Weights of a small mixture-of-experts language model, trained from scratch on English Wikipedia.
Size: 9 layers, vocabulary 32000.
Experts: 80 GELU neurons an expert, 4 picks a token, a sigmoid router.
Training: a variant of SOAP for the experts, 712M tokens, 6384 steps.
Below are experts of layer 4 (counted from 0) of a mixture-of-experts language model. Rows are named router (the router's row for the expert), up (a neuron's input weights, with its number) and show model dimensions 64-127. Each number is 500 + 50 x the weight over its row's rms, rounded and kept within 0 to 999. Numbers have three digits each.
Before each expert's rows: "gets" lists some tokens that make up at least twice as much of what it gets as of all text. This comes from a sample of Wikipedia text that the model never trained on. Tokens count by the router's weight.

# expert 91
gets: "-", " \"", " also", "|---|---|", " List", "|---|"
router:446493459442502586380461569430572537504485516579397596534552510500491482479544566546486501490507484488501546523503483476496481465454571570507516473456558502467510567457420516528548480660447502
up0:533500470415417461511460446496483475432548451455503537411433546496478517490499436503534561515511403527494558511391463486489492459440591486440549451469498544528541596567506482409371461498424483
up1:482539470437483478450548560529426466478432475501567414525500471512487478477475504474494500565426469474579544563505486554539450477489599579492483523502450466416470496583465474537561540539510491
up2:532459532480432484565440450558546511607510509525569469474461507466504569514493428460516519540602561473476469569473401493548528413399448472524455449459553456494579538532544507428489528497530492
up3:453523473508571464479477520504446535453432504511596482479459481505515499481437511505541577504565494508474448458453463582586481541375391506471569475471479523482487542530577457503384498529393509
up4:486495452524635572531487516485538548442521470540590513466562526471545532474425498494564518470432489528420504488490535472633518586456418514492413379488554392489534491494439439431562457554422479
up5:542476441474540541500493441482556520501381512508484520495561526546538484494366431459519414400507555549512400527492515502463524526490479510524516362517499382549554468492488522470433576419567495
up6:375472447441488458487543473521488538473530487529518473422488648494503494511531504594486566490539527478466542548480491508607461467513460506429477465477544424476538572485448520510496511507485497
up7:630571533460527398476511436623477475432496500461539529461484475498560374500580436590536500583528519478542493472508495475517544447494543526498539511495460474460413483556467455566493528472460483
up8:596574580489432431452394506517467477464468476425503458582535576515609527477508508552563548510517414463380551526481571432500455501435500563472481607423455544580423531549514537478564564550524512
up9:505495485462486539468447436542414512444497440599574435563482621510535414507455582588476432562534396499511506462489511530530418484461483572436595500511553565491365502570544504434535455529521494
up10:519502448435429405481451508465448556489514514532477498571561581497510446483427533484516470457549474503516471445487517496585481338458518488523542480548475492463551469544568557483447467500434487
up11:456492448504467396484449415585421517526495458518485457496463385445608480540434398484475546557572544355546553520544406534481526406509515508474404434525486587616454502580418448418514529544550506
up12:448499446488552490519495559478520550513418479481451513520583580538521489492465512557534463433520490546442432528520524514475448596558431513453575519570513464462574450491553517499509475425586468
up13:484493565504460513491494461470451517497464464465452541519495430514477456507584550567499446500472560472495410530483512501534505470481523529556554602588573421522532474479464491551578545522458481
up14:473509537507525481454442505485497526563582470491543494540492420523541488471418481483510447532504459525581617384495456489485470530456462549434472566501413446497551508495623505550465546521486513
up15:555510447390557519502517444646485516472579502529533481439505476489495470460381623532494479490535433413490476569484470443552458450415528477490468534459511525512531514486516432419526360677528513
up16:473570617495525536468517531504570496492484546537485460452505532523544536469485478520500543474434525585533564551506502576470447609500482553384409387422526488500449529504438496545527539483537522
up17:540464555511508368522410577485518559663507478492525474539525493542516481523461463342514385498479516409558571510526406546509474400568561493473506571595531544471445434436419466587549425434538478
up18:576542571543495491454523528535521540474462519428478622465495479476525539518476525436512467614542460417497565505524548515574520441464477475541561548454411584430401436593496538508566543480566495
up19:507492551531525433448507475455515562477423483578462453573559550438503528497458555468481575511500530428447519423561449550503479350391387540527565536592452557493603489537575432499544500583474500
up20:478548492476538498435503485513466529571458471455452541561521507515462511544438475428511510482486465524459559463467568569584476457542495525540419464469523490419537471587470451502545572401525526
up21:461493552489480563481539502522505464512517432470469451577524596531401475499458522481501561450450394525473522564436522570560472520473493517513545442502451529396571529424508441528551522523449447
up22:474491491515420498516527497430498471559603499564463522523498509481478508500517591528494535591494493542490493546519539565484538631524531510495371399524524450571520476468495592502532415434542526
up23:475504475500598499468504521479458493483494498421468388493512471481580515474517513567499526409453588563548437543529555463601527402430514518405474560482433516471513541537349446470548433523530470
up24:552480401488489363502409434464466498478536454461478468451535560493589543497559471393549504506486483515430329546473496533521500395490534514553504505553428451447535549473502422543517499466417486
up25:549532581471397446431393494514452512548401508535488541529501485536515448517626497463497421515458553531541491544532526441403495516509493553395474462458453562582465433501516558462515482502531486
up26:394461495520468586472473531606515499540510467560520620538521436534504525472503554395490457462526424560539514529463434453531462456487418527617518616483399441551563524516525469548593541419482474
up27:505490557484548503440536617409509560508507513551498560555579523532483469502480587432498487472541539592558430545502462497542473538532453525584527522510440481466524537502560459539492405548511480
up28:509482411593489428472542465512495561585539512500484461547474500511570481498390587583498489480455485459497458551528479529470498468458449474616417519564483474546483506476525604534505554451451493
up29:516492536504459367573432566611472564562530523482568512433504459521476480466504535401467467510521627522499399480491421558462490472517503484487411372458487475533484417530488515467545518485549467
up30:469504537432474415445484530470469524521559557524497537521503548516502516494483484486494471525470454554512498445511493605549542499444521544555427498475465644499509510549568496509457514490456472
up31:513476507525518411493542383522468548570470532477497545466516529451505427461512542508505422539524560536421578489538476522548454435430474475539561464482483345486469455530537400450493507541465477
up32:525499503526549501491510513479543521482526519569460461535527536497523385482458549571511497494486512532473479542476451614449493561459522513411534428556504462443530524473477500510499544458540497
up33:519605520408585413521482506579553609492552479376550530498483491491494439435440370468591546511549501494510536510463471494491501476474480567545612520517416560469461489478511531483468500400526476
up34:640492486456556498466495431483526545585563489639506474491510548492533503510436518556506524426501594517514530496520506523533503460468504511463455497567559497468550509561488510470485563502452512
up35:486468631539617523487531439509523517501587492538619518462513466538431457560578519443507485491473537534594632584475429499460495485547517498548454486552558461426489431490434415536474509403487470
up36:484506459554386386477453466494466473541491522515541471507494411504538454505532501656494519451462506503511459550471504561482523491484522530411527395472554568447423485544558510440437450553423516
up37:452481463436414519483469506470543436441463490623484540567486545531525411497430459540517470520502432491535545544515446538447508605499461518454578491585497569544454574518466553504441490524502495
up38:512497470422547546480486526496428524518460475576562528535465540524437495490535528436530499493524566536481505569471530447486504551486495526511359490415445458490464484517448492512542468383499464
up39:489571446542513500480484505570484454475460448494432576509486438506464492491468372461481472519474457476536569427477496567492553482431487500435532465458463487436411467501536480473523475389506487
up40:454532407469592486466606487497494497497451486487521569496451485495496430490465507521520510443529546536467544454492460587434491494475520533405584607477486392518550487592497353498604571466528485
up41:560531486514604433442511477554466587488490480495478556503592556533449521435435460445478477468566483548571530522493483508633478412509420492481476510528460452415500515544455476535476568426496478
up42:477488511495446472481336487502459487458483551488438482491469517488591524505531473612478458498475513452476498450487478442501495465548593537442442518503495659601532543431551566516525426503509452
up43:495534486461490538468479455434497469518576444490462521484549583562542511483520452499498597444500470488574537457486397477476466636472538544479495416518528482417395515484593580482444562382504512
up44:534493542537432437483551467446460522502486518406597444519509536525472453492530510559509357480572566469517533533461567396503494405437497529554542569439549571524479548510486508483635476485524541
up45:517493521420452456499411456584594515484411464499507483477555494550465575515509350424513464589499504524515422570460477445542520488435462506521536416479480507533448470544620485484424539580480501
up46:383530413451531544425554478506519533501586454483431483498524592432542460421498464596482516556492449530543432537521442428550520482430485515413455592507420562499506556459540459367532513441420525
up47:498517539508551528418448491491496536542527469514474539568552393518521567507464549438483471506579419480507539598487589442441468503488481538567533591535573481370587544504482593460593489561538513
up48:459614436456466564502485420525483487566455469541489552464503453538504531493477449451494565512521461514559628531499477458533503377456409519498561530489504505588432542500524522477559495509465460
up49:502525460561412458477528530485581553566498460471559570527547497485557491474536478417512545508473411552431415470542550474470497528519498504493512425536503444519513509588477433421571505526498491
up50:532581510467469573455388432477511487527524435464525501484529435520400432479509529519594479514460448549494471523460503465522463654467526501511453464496526479458435521473566451497497495476574495
up51:391534508457396502460553513440449479483443513486521495489512507443426504437496388401468525437564553606516518548437488441493459527538545548477407501496474542433529572589363422459528513584459493
up52:423519476470451436491534502541499522571543500518525528588471431544565499390501470461462507517543498579541528509524526533474508435482520526497528550495557472525530524509468549407584552549414523
up53:473618457510528453487583507450454505462511443432527522478504542498554564441486423458513515512512460486513446458485539493454460439473412562484567447558449443432448536522532553474416470545438478
up54:496525548429471477510489405467499511488478482524553542464527484490549478469512484448549499475460471489490547488494497445453500600473516467475464599414524527521448531526596560410502502550541538
up55:533512577457388458443531455455507520522482463435482477487542553457546496532529488453518433572436518483547442503511548456549494412466532481521597466407524534530425464552655558460376454481478473
up56:537519478428517495496515575627516513458462563609462516467519512533559429488391529411517596557495511508600595520492487588438505542537501504551505444474387537556604500425351553522480524558511477
up57:618515416446496536468466468563475545507473467464511483468591505510542559470458504454521409414511413522498493541501602481473492434449519490570403588518599511499431520577545477534585512648524502
up58:538493530589441441477462477495529463520453523416558531455520465487475545512562464596447486475536524459438504456491501411445537489446482524481472476535472486455519498567559408459518536519477497
up59:532552553446504544478448512483511511465572443457541448475567479491452542459479533483532440628405427503521440579482478538546460524472450520606559522468512550495475505459587446510537462616365452
up60:623517528499510515475601485421450463547570450385462475504545449542555550495529466429498473507510481498446514476444527535490503518418532536511538596458531483452508544464420530579441515456450510
up61:448494593442558521515427391553530492511581531493473480499467541498516467520569404468517454510513486489522589513469464540575449367512495534478450492504482570513571469416515444588486567609522450
up62:463529561481509497489457619430522505412510410537479437535494641534461504492522481488515489564528467522517588562462465429463471548547455562487477456491544591408567479530556443534548502525500494
up63:556527434467501534504529479521481532480370499542549587505549509518433650531518442538467495458571514557474493485482554494444504461499439491547443438560481529517499516508467562468488442481496499
up64:428478517466563574448527422475466539563530459494573528520508463537448476456549456516536501488552552450464535637508481393635449486463406509446493508482577521570615612541485400459570572464479507
up65:463476509453395501481528524500496441591514526568530443460464609518497401497510552558499429511482481494556486572472401508479479574497522516544607497582509543599547548430497519582454421564454522
up66:498593476459505468451564535478493515521498468401464530538524534538426499492468458432527462551419331460451581485476354515527434534480512557525586495538409419522479445582531475457521594427471511
up67:492494483451542478514482674478507537496499470584540494516481525505545487507554547489505494553515514492523471458521470571467430452498500524415490612493501511420486440530436558479597453547492478
up68:557514452548548623521587490486444483527447561472578557487456498507533491513411547491471556362527649420487565502485448511541431488484487481494372467494431491425497492483419492593629465377491488
up69:564524497464497481468518462425464461519521472476479507545560480473515603462561492493517491493614480489502515490451541598524471369450524532613502502556466449507449533495416491490567594519478520
up70:489514513432560412509518499500522425454436451487475544452510500507626469506437401582490538509559479459506595492462337543508468479509532544401512573528559576527398497503436520475559575493491461
up71:538538670548584539445534612519511515547463474507518577505555550521517512538541603467521537514585390535492436517489460404572466507422461501505450517432393517542608471535521528506518480536523463
up72:451512551422471548466497533481530480452528482531471439474456502535440486508462559466516470577425536515523503528452383533529492456473539532470457528487547514488465471539501582415460549418451495
up73:570489549430510505470498408438483526514591490522513519466541494576486380503483417480490529417603528547498530440449541444542463528434469521521498512467570420428544507513507497525549554442444492
up74:474514514527575411502496491421506608601559525598585440522502472532478523544479507520516435494409533547574489415494471390560523471415512498541397445517514478425538485482545504469547505472484488
up75:484469519454472569466447506475514519553488462574425461589493559522504525502552507505453547480478387505468545539463521586475536525525535525487504417568499519482495507445445587485464478523573534
up76:541487583513522520481472514509528504535518498540488549555474463515465537476553530471469517378435476517544575551515517601455511524553548511519511479498502451560451481495459635549422528403464513
up77:540553462459594470495459493587508443494459486460432497478549581500577515514521478481463579524494475485550544502470585411635533420451538539504488540430449572444373524508539490532486502464475489
up78:567447444510490456489483430518460599528594443529463467459528445533430596542425443442527389516452544462516467555475541450558534436443440497510425505483499427495456526494536461493514509528442482
up79:578559464407540384454419527477482522528540514538645523475538487461548480458495448471533464472510500577492584402520571423488450394559573555461416518481537589468491510552487508448532506580519527

# expert 72
gets: "-", ";", ":", " -", "|", ");"
router:480471444532580560421460554465467565481506510482461479485527511494500511420500541521430565318532542467462467490488470527469555442415504554455449441459534522471550528488437436458509543600392441
up0:483469526495559567490577549513509513431403439544509560523461563525539535541498607476528495640501437456471544529523596507517488524437498495542472571536469427475516578546529478549543477589558489
up1:520465539555548417492485445558526562568512519499459475475528464487616466495346505446527478395489500531539430587491474505560495433417433498584486526489524435474530471455441455459485448533461489
up2:573525504533468510506494462423501521496483479435553494472540509528456537490497495492493456488491533492512449496495535455483477542558482509587441442524543550587455449534549492554475503557540494
up3:494526536430466553513515520535546448359447555485522458502508506512592554467462471539502482490440489473497491595472403526604500576442534521569449502438567527554438461421444524446430498486500455
up4:474487508570478447487555521479536506448531394516559537478490520550505431414523490563537417573451519565532524460512518454421456524473494503499521587571488446474524397526581474574511501526390448
up5:605472587474494532539436498523513505524539493564555512444536478519467527520563527550543487488494491588461424564490531514472551468411448501497536552532509476555561476521531478421467567565526487
up6:602480565441475483510450530450429521502550533462543503482496438506411524546537423417565394482482555429520545466525555481483478508487569501547403562591536448491494504546537471561530483507592513
up7:464545510531481591468475586480555469517498436463484605446564547541500459390508518524531528501525444501552554482507456437463453567408557550491530588515505432470465535505527525598455554478527483
up8:507506517472422470511405470479490487446555501531479449486526540487448494505542500480455554509499457477546561480500520514438497544479564526484414478473525494450421442611537554480494473527638509
up9:454547529569585576471446423508588469614531474408516478509527441475597460514552479495487463491471500509534457546493541445526489532438482531490460519416501444530446509386539525528471509428446526
up10:561513451526476489475553437514499543540619503494472549540513494455419514451512486594474482414555545478494405497454432479438498484466512526547499527447564430588659514531611503460518592427446523
up11:501496526527451500466529467446490504577595468512476471564464565517513474476546590574488478446483475476510459581497541561431505577483553499573522522506486540499430451470539618515437516444404518
up12:479556456512510484477536538525585487424446523526466484480538501497645566496474478468485522551509503545492383578522412486481497510488492517438544513459488730573430551535500548503484470642569484
up13:497579480507439414475440503492529477489438473538501506493560447505578479478434440451512452543466465480544444446486522556441495461435551511492533495367496571516501489501546545624524560566471514
up14:521546560457512542490582492520416522473420505479563542444479515515480424498503414519495482559550582443518512473498534531604528498509489508471532515551481520624447418635498542471516567346482434
up15:434502496525506452457514517593509502499494469435434453587479521486529513505448537542474454495471518523530473598492535512541483431504495513547516486556486500417516484544418425526575510551484482
up16:504538545499519415471462535421507458512532521410419420536510529527537472583478545517507451577409486490506453551456457464543508523449507517504460553531577499470492479480516496543523423533546452
up17:522496532449526514427466479505463568526530502415562497470531504559452481480633578458504429439487459424488570424498486467497488436512466524407454477543449445533490534473624538524526500449397472
up18:536482456521533513474417386587457544493555438404587510459565453465606493459444493525557491446517498500508558485461550459565453494469483536520438451475532509566605556470509553547539497487514492
up19:537514526527448393519563488467611524608506510451499471447469446504596520544449427495475564536527483476450488506538444463492503425513478507507427449574544560587489459501444511448483537538504497
up20:558545525533487512497569419525496509539491502465547490493506458480555484438475525567538472519588539464532502615554381429548480335379519524528500577471545555570501495566470524533598559482554475
up21:523520521483521483481509563456561527493417479543488477501549579525431448490493505474511472531480513601508482451469581566481494562579550517569407414525474517458478479505511509518495389444586481
up22:477563475477624434475519539434496519543524479509462464491466497494545377546526553546537506494530579493539536431460439473438490494515583533530519441564470496548518503505560471509557457474475517
up23:513482554489594494482472547539506575582483493518563534466545460561532581447553632481561472583511517525477523651513496425600416451476455494567567517493487438496564598507507532588574513482458466
up24:532481467497292438499400506522477500447531470487496429565502423513543586515537510553508443541414483497543497546503496478464505443582544499523538492549527520528437435546506568406534444512565475
up25:644451572473554493493509410443476524446517515357599458497568471521512509542523502600530456477481444543429521552492533510585499524501509513522475476568604457542484408462497499604438459448539485
up26:508515562484617646460530477440497482520473497437525526508484520514454510415542560544534520588499543485514607480514511452519488507478464542544480451535395498588451571479540541583453550536486492
up27:457516521540630392491551510511465579477535474524453482460477455531584442513526393536510523514433485540508480450461313587553479382494468513528526438568464416492449473518574428465495537447420448
up28:454518472438477512529452430580466536478559485472499436427496530473432511521550516476545459417595498432454437461432532498492512529481504482623458493320507511473518500450462498318533490538584465
up29:533470555606534467459508443518512512491518586367505449474518449490588414495480525580497407482505552548440463492492461478499513459408458511476478535571563473507524433524447370584528460554462478
up30:485559485530521536472480599458460446467480544438437471484527499494503585497454600553498486473475504438496456379496489559475506541508540523450476515480489606493466530448471476508559420498488482
up31:581552512473560448486509490512445516492466492422504440484541473524537533518424564490527423507503485483539503434457460544538495541506465509619462588408449523516556450529544435493542415566650464
up32:532476518528458435557373499405482519466582468456517510427500459500537485485610427480500486460516565485455410509492523487515510465526566524526516472395505416446522500421599591475464490385408472
up33:511504438487595569504477469505543540472523510430529533520496543524539545443563458474492503444503526579456471415499486464559524545481389502493510470560486498607571454486469425498487507535536488
up34:420538536510504593467571479556482499475484467477550566446471460512469443428559487529522477527553542553502504506491509481514464528442436538539529533484429469589481582541391474556552509436344466
up35:465497497524443490468528493480484480580515479449474581578488366531507584486547499489486426538516501472512480472511481531456478440589521508497499567491470540507482566611490570642545491476444499
up36:507517511487456497482438466405481428490489508425478537458444523518518552578517494545505498589565471505488428535446423507579510466516486539591481505446584655576487549496453464560523502582554462
up37:471479528466438488519515495487422552533542531583486447572444538503488451442452547469521453520465478479446449499541459530483499507462481485504531522430397537493534488581421583498537422450393542
up38:485483499458571445495454417488512509427511457620513445461444460554552528485539435450499471551550412497473509458460428435498506508511513473468413435502444500531537434425518521418503609576465473
up39:492492549450492450493473529446524515554436525548540517494495498526404532505464386458462569484542584505571577563480555507513507452479455507447440521457520461477512430534527460415453461415526461
up40:498556571516566508495562560561559529498480539438513487452525589509617501469425575495465544497450469506518429521477446490549474529453475516470414463549543473454479496426502435548451503476420462
up41:603474555494464494465559492500507507431503545412559507518514506505498404503512601500522498440425531656453456467483573560578460593454533510484519521613534508374574504466520430576409524546408495
up42:517549453504567486508469532519541526549516524599462458482502510529617457466443571475516565550470514490531464476533480466466488461424447485436519489458386453580538575483493503510524491570489502
up43:508510555436335369479486473511475546489513510495468506517543565480491482501481489543523517537527401489458432478489492481521532422507467499457591488480450489460535454578578581459461556499522499
up44:485523504482489508468487412558496501572423499539599564467433480494524465483530396537471485492577445532481576392473517468440507553476518516459391519505481403483474488506516545548532566523526490
up45:450528473495398507519428502533494518485515489620458557480552480515503500480456527452524621558497467503517464554496546475434523540457519497436489451376462444590524508496527565405468429531619479
up46:516505504488407509530549463567507486383491508600522539431484511493503488513500413549493521427509504583451462489486467521550494516510522522471412384430576494538489443508483533513525565494581492
up47:461439485531547591491477458505538532525473450544482454499544537550550484525534488554511467434449540557499473521516496504429503564563487500563526457621536433614567452423513498623502583406513495
up48:490569460474497496483414502484495527515485483487543509455509525477491484405569468559534504454592544539445392433458419423533489435467498515421556497458508481448481547488540470362494449574440487
up49:478503509451478406481490491510474583474582544518484533510567507529601441466471488505565431458453492624580520585489449530493456438519468496559630591492505483428539420489534518474507568479448471
up50:480548520496404470478536462473485509493422499470532554443524452485486497547581406431529491565586448422491468534453449450479519407454494533521604588457438578553429554549388520504588527587509485
up51:526578466511480471523531528519499448442488510554560513462501490479476525386481476534493547533483534490519451429539537567456497519410416496439440443500502463544569517493580446485484501491485444
up52:421480455408426525514517479474549536496583488494432590476529502537458587481399502499525549440513541494511464597486489575513464545451408493609490462450574558584480499465526542420401460479526458
up53:428517486432476571497363447498499457546506503479505575466571521488448565445530560532535575512553467585556484580515553514501472457503424513522472468435480486527546488487581519495473579452584471
up54:518495505530584583463481473503595549470555529324496583552535536548565492508474491454515486441453506630441529474483590497516510613450449493549562440529589440569591489496497456523463581594432479
up55:534497490503536497500416479478516498533549445456487454439538470474603569560544405487496414522570525361478471537493425442575484360527498507456465584450465529547445469528489476468483456477454489
up56:581494532473465425497509469479455556585462462474515476425543405552445511583493325509466479543523516490530513513489502504481508392455488508448437477505531477518421456533512483578510514500553467
up57:463533483438697589464594473654507526527494463485529506466552565537631508464428509518479528468477493547490503589479495521601513472474487501495512467494460446555529567387559579563447603430487477
up58:460543464539489632494446488462510496527458528523501508458455463503477470451491520534511573474502538571515462457494493544445493538530495522577484407398433537626503573495505477456548468550392482
up59:585474526516447519488439448510480519557575518511546517569516461524551506518564523598471486493460493444514542549511593439525542476525509512518510499541575468482374502482466559485425511547483478
up60:525534542438610480528575477560499509481543478504624456467442471470473470529573474456500422492463492536534454520514499481547496448496539508515547537513439439458474422487528474543569505630461511
up61:497472509476538613477479465517522540544580445570505558583536468510519551469487568528493521512512444479546502617518470491482502479561516502507524539612540488525495531490537627437492559475439515
up62:505515512538541374496536419492474553481556521478526417492443512466653375569517540538489420546440521574490499498452482412559459475392495522550445551560489522446405425437551492555538483480518456
up63:496500517503507523482500426591474501465470521381480544500547549518628520549496354491493561454517493474455484511462519530607530572458454501499467470485572515516574510408427494473505490535571473
up64:466545570508388440481477559469514522570612520487519517452502543505406456487533523497499429424424550596533563465464570482466501576427500510531497506365530445484413469516483545469466507484454535
up65:411535492513493530499520524392482443451479502492454475507498529474397523515605552520505510482520457415485403426465485499471475476489471522484593519528508489423457500467466492576564464534565510
up66:365559486535543481442597517409550444508489511422511492471461506464460473454518464519461512462547494526484478493492538406484484484442574541407467582462456496438532535492542492551489486510478527
up67:511537583570445462489461489471492523450552530615520470416472482477502494509533358474523434478478476480500542483486441506445468552538472500553444455434477530503466504529562554474513343455508505
up68:430518451480480577435424378490542449485470444583487535480417537486583505565486449610487541542533481501464536552507528453534499502463381543484484405446449481493522462491457456545486489475582433
up69:496571504477375389520498485552544535634534541468522513426511448507524476483504486490586554441537421472531513453452478484506477441475589541489503432478555549503429498595483453449530416555553520
up70:485475576478416528486596524504464505508429464525478483571372506488428510527571600567476536551511447503407492511505573570477475526566521497439498505562519557487463548572475519517501438496483523
up71:382516460528478499512549501506539461504464495550407566539556526485533492484361480561465576503521513488516538479495562504508524546448532533402495460484493454500485537517476549430478557369483515
up72:447514454451455483533600514570499552518466488582556526437496484480452425458475469528549602535570567501527481497542462439499472448454415523551498451574471477634418452532468570543522538523557492
up73:498549532458491510499458450499511467444602531494510508475503481547495505459433394562499514557538442490479487496444491494581516493464462516478427500482524525495487488442557606465395595450501470
up74:513524512486482483472514541403521544463517567488407539485540549524352510474418519421471503382473513471475453495472557521485498502552512487558446509521494559480465510513445528587512371476487496
up75:455509486451460447481481504499490543570614493531504554557518474502452441446540491529559443514557456474534573426502573573475464452601525507459475511525501574496452486608544637420530556511521534
up76:529533553537490403429485478527443514480493540465450456560531587474599468465432508425509527407514531461505499371506402577506423612575481499556547418570573476468550476466457541517466600471631484
up77:486515498391528579474531513541482521441410462605484490510588521498475512403410455473552503476554468545600543502467498560539438485482511523589464529398435480528471519523425515456520441518471490
up78:551551440487486470480535430480491507434534536425464463451589489523457522533414506578552379536532480344507449537467433527622489517591511524532451623468489547613397466470549567533529503491465467
up79:510469459439484523489558466524548484437448526539472462471521516483459575498384525494548637516477461537503481553490580573479501506491471524542488405436435518571555534514490431410518451623537483